python train.py --balance_bias=false --lr_router=0.000416 --vocab_size=8192 --positions="learned" --attn_scale=0.125 --tie_embeddings=true --init_std_qkv=0.0206 --beta1=0.95 --schedule="wsd" --decay_fraction=0.835
Below are experts of layer 4 (counted from 0) of a mixture-of-experts language model. Rows are named router (the router's row for the expert), gate (a neuron's input weights, with its number), up (a neuron's input weights, with its number) and show model dimensions 240-319. Each number is 128 + 32 x the weight over its row's rms, rounded and kept within 0 to 255.
Before each expert's rows: a language model's description of what the expert responds to. This comes from a sample of Wikipedia text that the model never trained on.

# expert 8
Labels and word starts in film, TV and music metadata such as Title, Genre, Created, Original, Episode, and word-initial fragments like con, Ad.
router [145 145 137 185 117 105  59 172  80 154 150  99  91 183  89 110 122 168 158 132  98  87 153 119 114 151 139 156 208 143 185 158  50 100 142  96  98 160 189 140 158  81 144  98 114 129 110 112 124  99 145 159  48 132 166 153 142 180 109  92 134 159 135 122 172  91  91  84 186 133  92 130 127  97  61 141 152 133 139 133]
gate0 [142 128 162 103  85  91 161 106 154 123 138 115 132 145 135 141 133 151  84 102 166 133 123 120 157 141 177 113 122  55 117 122  91 132 106  98 107 131 174 126 156 136 135 124  60 109 101 126 250 131 111 150 102 113 138  77 125 133 121  90 133 132 111 100 103 144 126  64 116  95 148 144 190  99 122 129 108 126 134 165]
up0 [123 195 129 154 178 108 102 107 155 105 135 155 166 119 120 154  97 147 145  82  72 140 141 128 127 147  67 151 117  90 112 146 173 163 140  82 168 116 100 116  77  95 106 151  50  99 124 123  71 117 111 124 126 117  78 160 182 144 160 149 109 177 140 101 147 155 109 132  89 144 198 120 136 111 216 115  94  87 104 156]
gate1 [185 172  93 126 144 167 118 131 132 147 187  71 161 128 141 133 118 149 115 163  62  89 146 114 143  91 149 157  42  42 104 140 116 110 141 108 148 143  93 141  82 104 136 142 171  77 177  72 143 108 115 138  86 122 144 126 143 155  97 128 161 133 115 119 153  40  50  87 104 164  98 136 107 121 126 107 107 119 147 153]
up1 [133 141 145 178 117 102 142 134 211 134 101  68 130 165 146 152 151 169 226  54  75 101  98 142 113 161  72 144 109 176  76 150 149  82 159 157  51 148  64 101 152  94 177 181  92 164  99  94 112 157 111 119  47 170 131 159 178 104  83 106 105  96 123 123 133 135 123  76 116 121 112 122 155 193 157 151 194 169 108 127]
gate2 [133 100 115 158 142 148 164  99 113  80 119 171 108 139  81  77 176 108 124 127 118  89 113 166 167 110 108 156 168 182 100 130 152 119  83 131 148 144  93 132 110  93 143 148 109 153 116 179 186 138 113 130 122  96 142  82 173 113 111 167 116 137  63 137 115 149  74  79 130 105 154  91 149  74 121 123 137 123 149 104]
up2 [138 110 129  62 169 185 112 101 109 141 217 104 116 102  54 180  61 133 132 199 119 151 124 141 136 127 137 147 125 105 210 142 109 131  78  94 141 139 186 121 122 134 131 184 136  89 101 127 112 154 160 131  88 139 143 120 132 165 105 129 105 173  92 128 154 164 200 116  90 136 147 148 128 172 173 163 145 123 188  90]
gate3 [136 103 161 125 117 142 183  30 131 160 118 138 164 135 112  94 127 146 151  83 189 135 159  97 113 151 177 149 151 174 138 101 155  98 132 149 165  90 109 112  94  91  86  87 171 124 124 131 122 150 126 137 118 137 139 132 136 132 141  46 139 100 118 168 128 139  66 103 186  90 100 121 149 149 199 128 137 160 121 114]
up3 [127 150 116 131 152  64 128 107 140 165 111 120 140 160 111 165 140  98 133 135  75 135 128 114 120 166 136 137 143 175 126 163 148  76  86 163 126 170  55 118 145 119  76 118 151 113 136 109 117 138 155 119 110  90 143 131 159 158 104  97 116 156 160  74 115 142 161 116 151 132 136 131  84 118 186 214 145 126 112 169]
gate4 [227 149  94 132 185 111  80  92 154 159 151 117 132 165 165 113 160 123 159  97 124 241 123  89  70 108 117 157 100 156 169 125 101 117 177 121 135  99 229  95 146 152 171 185 100 185 121 173 136 119 158 157 104 168 139  92 138 107 128 130 115 141 161 132 135 144 187 177 100 112 175 148 131 112 135 178  99 157 147 103]
up4 [120 106 128 174 145 115 115  94 152 115 116 178 126 114 128 113  98  95 129 102 109 123  41 138 163 148  97 162  85 148 126 139 216 135  74  95 105 139 157 170 146 145 131 192 107 123 129 167 111 112 119 212 155 141 157 125 137 162  62 114 109  87 158  94  95 146  99 128  75 122  87 147 194 139 132  98 109 127 111 149]
gate5 [150 151 163 186 147  92 135 138 122  86 154 118 110 187 123 117 184 110 150 161 145 109 151 119 111 162 136 192 142 172  92 146 113 141  87  86 116 145 130 115 171 129 125 130 180  46 156 140 117 127 114 194 112 178 142 164 149 151 165  88 185 203 155 139 159 130 124 160 105 113  81 194 131 125 162 128 162 137 108  95]
up5 [135 196 131 104  93 118 115  96 153 109 167 132 163 132 115 122 109 105 165 114 161 158 155 121  69 161 179 162 129  86  75 151 211 173 161 127 118  84  64 165 135 107 107 109 107  64 133 114 144 162  89 167  96 157 174 134 118 119 141 111 154 154 113 182 116 119 131 183 145  85  93 123 104  80 113 102 126 163 115 164]
gate6 [ 98 159  88 124 132  82 175 136 122 134 167 107 135  94  75 151  91 181 176 125 166 175 145 133 119 193 126 107 198 107 127 135 126 124 162  93 128  97 152 181 102 121 136 140  81  47 100 171  89 146 182 137 188 135 166 167 176 137 136 115 170 126 190 165  96 126 120 150 110 132 163 203  86 107 191 116 112  74 107  80]
up6 [158 107  74 206  77 130  94 140  93 145  99  56 131 128 101  88  82 128 114 132 148 121 147 179 146 129 107 189 183 182 136 117 129 146  64 114  83 135 136 105 155 177 160 123 116 102 126  98 173 151 146 141 109 108 165 204  93 117 123 118  91 115 140 147 124 189 102 154 111 117 147 103  88 112 147 152  87 116 168  78]
gate7 [ 87 153 106  97 130 148 174 120  82 166 134 135 162 141 157  96 135  84 176 140  97  82 132 156 124 104 142  72 124 148 142 112 141 100 141 124 112  88 125 139  97 153 106 128  90  67 102 137 113 128 159 147 112 154 130  58 151  90 141  42 125 125  91 113 186 134 151  96 118 152 128 142 129 160  98 128 174 132 109 137]
up7 [128 119 131 110 130  87  99 155 133  67  73  84 151 152 118 120 137 106 104 115 152 157 119  65 136 126 158 140 179 174 110 135 117 138 148 113 153 172 149  86 168  94 147 155 197 132 149 134 146  93 153  74 101  94  86 158 111 144 164 172 211  81 208 114 127 141 113 162 165  86 132 122 158  76 117 119 117 147 152  94]
gate8 [ 86 159 193 149  98 160 125 108  92 111 153 111  71 157 122  73 157 133 100  68  49 122 104 118 141 104 127 156 109 121 126 117 177  83 122 122  97 120 159 152 160 121 116 138 111 192  93 132 135 140 119 141  97 128 164 118 168  91 134 158 134 129 105 189 132  97 139 141  76 149 124 118 177 191 155 169  91 124 152 126]
up8 [135 153 127 138 151 112 117 188 152  97 167  92 102 200  64 191 115 172 183 141  86  74 181 117 142 129 144 131 151 151 155 130 167 165 129 116  79 158 130  89 164 118 125 100 106 152 117 121 108 117 103  87 128 131 129  91 166 175 131 168 133 158 107  72  90 193 104 141  78 104 110 162 141 129  60 149 161 117 105 154]
gate9 [174 103 143 162 133 133 107 141 189 142 102 109  52 118 120 138 138 157 141 139  81 204 118  96 119 102 144 139 109 169 137 134 128 156 138 109  95 143 124 175 176  87  83 136 160 102 102 148 108 198 144 177 156  85 200 160 177  82 195  85 130 128 122  84 134 128  61 194  80 144 143 138 180  64 144 101  51  83 133 160]
up9 [ 73 141 114 157 148 127 134  68 129 130 114 159 182 123  53 137 141 129 161 115 147  96 172 160 154 135 179 136 164 154  98  92 109 113 128  82 105 124  55 123 149 117 122 141 123  54 137 108 114 167  97 102 125 130 156  53 161  98 157 114 121 180  87 107 147 145 164 140  83  74 122 125 155 119 142 134 114  89 180 108]
gate10 [ 99  99 115 106 164 100  74 137 157  92  62 119 162 101 107 110 133 151 144 132 116 165 139 114 125 146 129 130 149  94 159 138 129  69 102 112 116 146 210 163 107  91 128 197 132 153 111 154  69 118 121 141  79 109 173 113  85  49  58 152 123 174 196 225 110 122 133  52  69  83 105 129  85 113 135 149  88 161 172  87]
up10 [181 129 139 165 149 139 127 138 125 116  89 125 141 119 150 108 111 144  96 135 123 131  84  86  65 144 105 110 158 120 126 104 126 136 182 153  98 124  56  94 169 129  71 156 131 126 151 153 152 189  92 174 134 116 123 134 193 184 152 159 103 110  35  95 170 175 156 204 185 129 212  75 132 127  96 150 121  91 133 161]
gate11 [155  95 120 107 160  96 142 138 134  65 170 102 171 174 154 195 164 140 229 121 173  90 145 129 144 159 189 133 134 182 177 121 152 129  94  90 143 139 182  92 138 153 135 174 120 137 189  83 117  88 148 141 101 201 135 134  95 163 156 177 113 157 139 112 154  90  78  86 137 117 170 149 149 135 169 104 171 107 109 123]
up11 [181  84 172  75 146  57 151 120 138 198 139 109  90 129 193 145 171 119 171 165 123 154 131 143 169 101 139  93 134 161  97 135 149 129 134 145 129 199 118 130 106 130  66 176 119 187 144 122  77  89 200 161 120 140 128 108 168 119 162 161 114 157 175  83 113 118 106 193 121 112 143  99 124 142 141 153 127 108 136 139]
gate12 [121 114 140  80 119 179 135 180  97 136  78 174 214 106 133 108 140 113  34 107 142 139 141 127 111 156 173 122 109 123 182  67 161 152 128  67  71 137 208 144 100 115 107 124  67 147 142 156 101 116  90  99 147  93 125 123 126 155 153  95 112 174 146  99 107 157  98  97 133 134 110  88 156 115 168 103  82  81  85 133]
up12 [ 37 125 120 162 149 128 133  94 113  74 191 107 104 111 154 121  97 102 153 144 127  83 147 144 117 127 137 123 138 151  60 105 102 167 135 150 130 134 119 119 150 134 148 103 118 103 205 130 154 107 173 166 132  85 124 155 195 142 124 111 180  64  76 163  59 114  95 159  95 141 135 168 130 122  86 133  88  91 134  96]
gate13 [167 133 130  97 142 125 192 132 198  44 126 155  97 136 142 102 152 127  53 160 101 107 129 176  99 112 118 161 118 171 117  54  97 140 105  75 118  76 137 132 127 122 130 126 115 167 121 131  90 135 173 185 103 108 122  97 108 100 160 152 110 156 109 103 192 128 132 153 145 158  56  93 142  69 154 100 102 146  87 120]
up13 [139 170 142 112  81 116 101 128 154 111 132 147 158 158  68  73 145 110 121 226  40 120 131  97 132 143 106 114  74 121  56 167 138 156 212 159 145 189 155 120 133 117 143 179  60 120  87 148 111  67  69 122 125 124 168 147 157 151 135 119  72 124  71 155 124  85 139 107  94 100 191 129 151 166 139 115  81 101 116 201]
gate14 [179 146 131  96 128 132 121  87  76 153  76  98 124 114 142 173 159 110 121  83 109 150 185 158 179 149 117 122  64 109 116 138 130 118 127 147 153  98 112 105 150 178 102 159  68  84 167 149 116 119 120 121 117 123  94 168  90 103 108 114 133 145 131 161 101 127  85 122 124 137 131 170 134 140 148 126 135 105 152 154]
up14 [119  95 108 134 136  99 129 190 198  81 141 140 113 107 106 106  70 158 133 207 130 141 111  86 168 101 125 147 154 143  96 129  73 131 108 135 128  93  98 145 118 146 149 193 126 143 143  95 120 135 172 199 149 109 176  47 144 122 177 200 153 171 124 129 152 144 157 107 103  64  69 135 129 149  82 144  54 131 189  70]
gate15 [ 76  95 110 104 139 104  77 153  95  93 105  83 190 204 133 120 145 140 164 179  97 203 114 142 124 163 154 168 150 164 193 135 138 118 115 125 140 141 166 141  98 153 135  96  87 194 148 134  63 149  80 145 134 137 109 128  94  97 149  88 124  80  99  86 166 135  96 115  72 132 155  78 159 144  81 147 171 154 112 137]
up15 [115  73 119  88 115 113  89 102  63 108  58  94 124 180 119 143 168  88 174  78 105 129 109  84 135 156 143 128 122 151 198 121  57  64 100 137 154 169 167 122 106 156  97  78 111 158 133 145  61 137  75 167  83 125 112 137 101 132 117 129  96 155 139 131 174  62 126 127  11 120  94  87 135 171 119 136 141 146 107  99]
gate16 [123 132 106 137 142  96 154  96 132  76  76  84 114 168 187 102 124 184 169 166 144  95 104 140 125 119  84  56 121 115  83 137  76 127 110  87 178 108 117 117 169  80  97  89 121 117 123 122 163 161 204  79  72 171 148  62 150  95 155 147  83 135 158 169  59 157  96 130 133 160 142 139 143 108 135 141 114  89 158 111]
up16 [141 130  96 150  84 158 123  91 155 103 154 129 103 163 108 148  84 192 109  69  78 180 118  92 120 136 132 164 143  91  77 141 150 175 152 112  72 112 113 130 133 140 149  58 207 131 127 114 113 110  58 144 112  95 100 150 205 150  83  88  71 113 136 101 136 130 159 125 154 105 134 171 111 148 208 121  87 138 163  71]
gate17 [147 136 105 145 125  78 137 200 127 126 134 180 162 140 194 179 112 119 113 135 115 196 184 117 132 134 158 104 132 137 190 167 100 178 151 117 138 140 148 178 158  75  98 117 128  88 111 148 163 111 127 134 137 119 139  90  92 158 157  82 135 166 140 124 141 135 107 176 134  71  53 125 101 102 149 118  89 112 132 187]
up17 [173 122 103 117 143 162 114 124 123  75 139  69 156 129 128 111 135 119 126  93 149 111  90 139 101 124 115 137 157 134 132 102 135 144 132 135 133 174  80 138 142 184 101 149  67 160 100 122 150  73  65 151 129 229  62 102 121  77 128  83  95  92 132 114  67 153 104 122 145 148 147 161  99 199 139 109 124 149  96 104]
gate18 [173  94 115 170 129 176 117 147 122 110 143 133  94 141  94  98 140 112 135  72 105 135 142 140 113 115 217 146 118  99 127  80 132 167 104 111  69 105 179 158 158  80 133  55 141 103 141 151 172 135 126 124  81 104 116 107 198 158 166  88 135 135 129 131 104 111  84 136 142  63  33 128 171 138  92  81 111 152  98  93]
up18 [ 95  94 153  80  97 106 100 105  70 206 124 118 144 108 141 108 110 108  79 106 148 145 108 151 144 122 143 141  73 127 142 122 136  93 178 151 147 235 152 162  90 120  69 100 103 128  96  76 111 145 107 129 144 187 151 108 114 135 128 182 178 169 138  97 137  80 149 157  51 164 138 146 143  82 157 138 155 120 152 142]
gate19 [ 99  95 138 150 112 148 133  93 145 114 151 139 145  76 110 109 102 193 134 149 155 102 135  97  72 172 101 149 104 119 118 124 104  83 152 155 157 109 129 149 131 145  98 145 175 131 167 113 123  96 132 150 140  93 125 143 144 120 102 112 152 125 191  73  52 116 143 110  91 100  79  87 106  77 126 153  99 163 130 139]
up19 [140 137 126 142  80 115 129 114 126  69 109 134  97 143 123 139 116 121 143 147 101 147 198 134 133 120  90 129 159  83 156 215 132 168 187 135  88 169 105 112 114 188 185 141 127 108  78 135 162 114 107 163 121 117 160 124  94 116 132 144 140 114  67 135 109 101 116 107 105 138 103 154 147  96 103 196 112 132 129 137]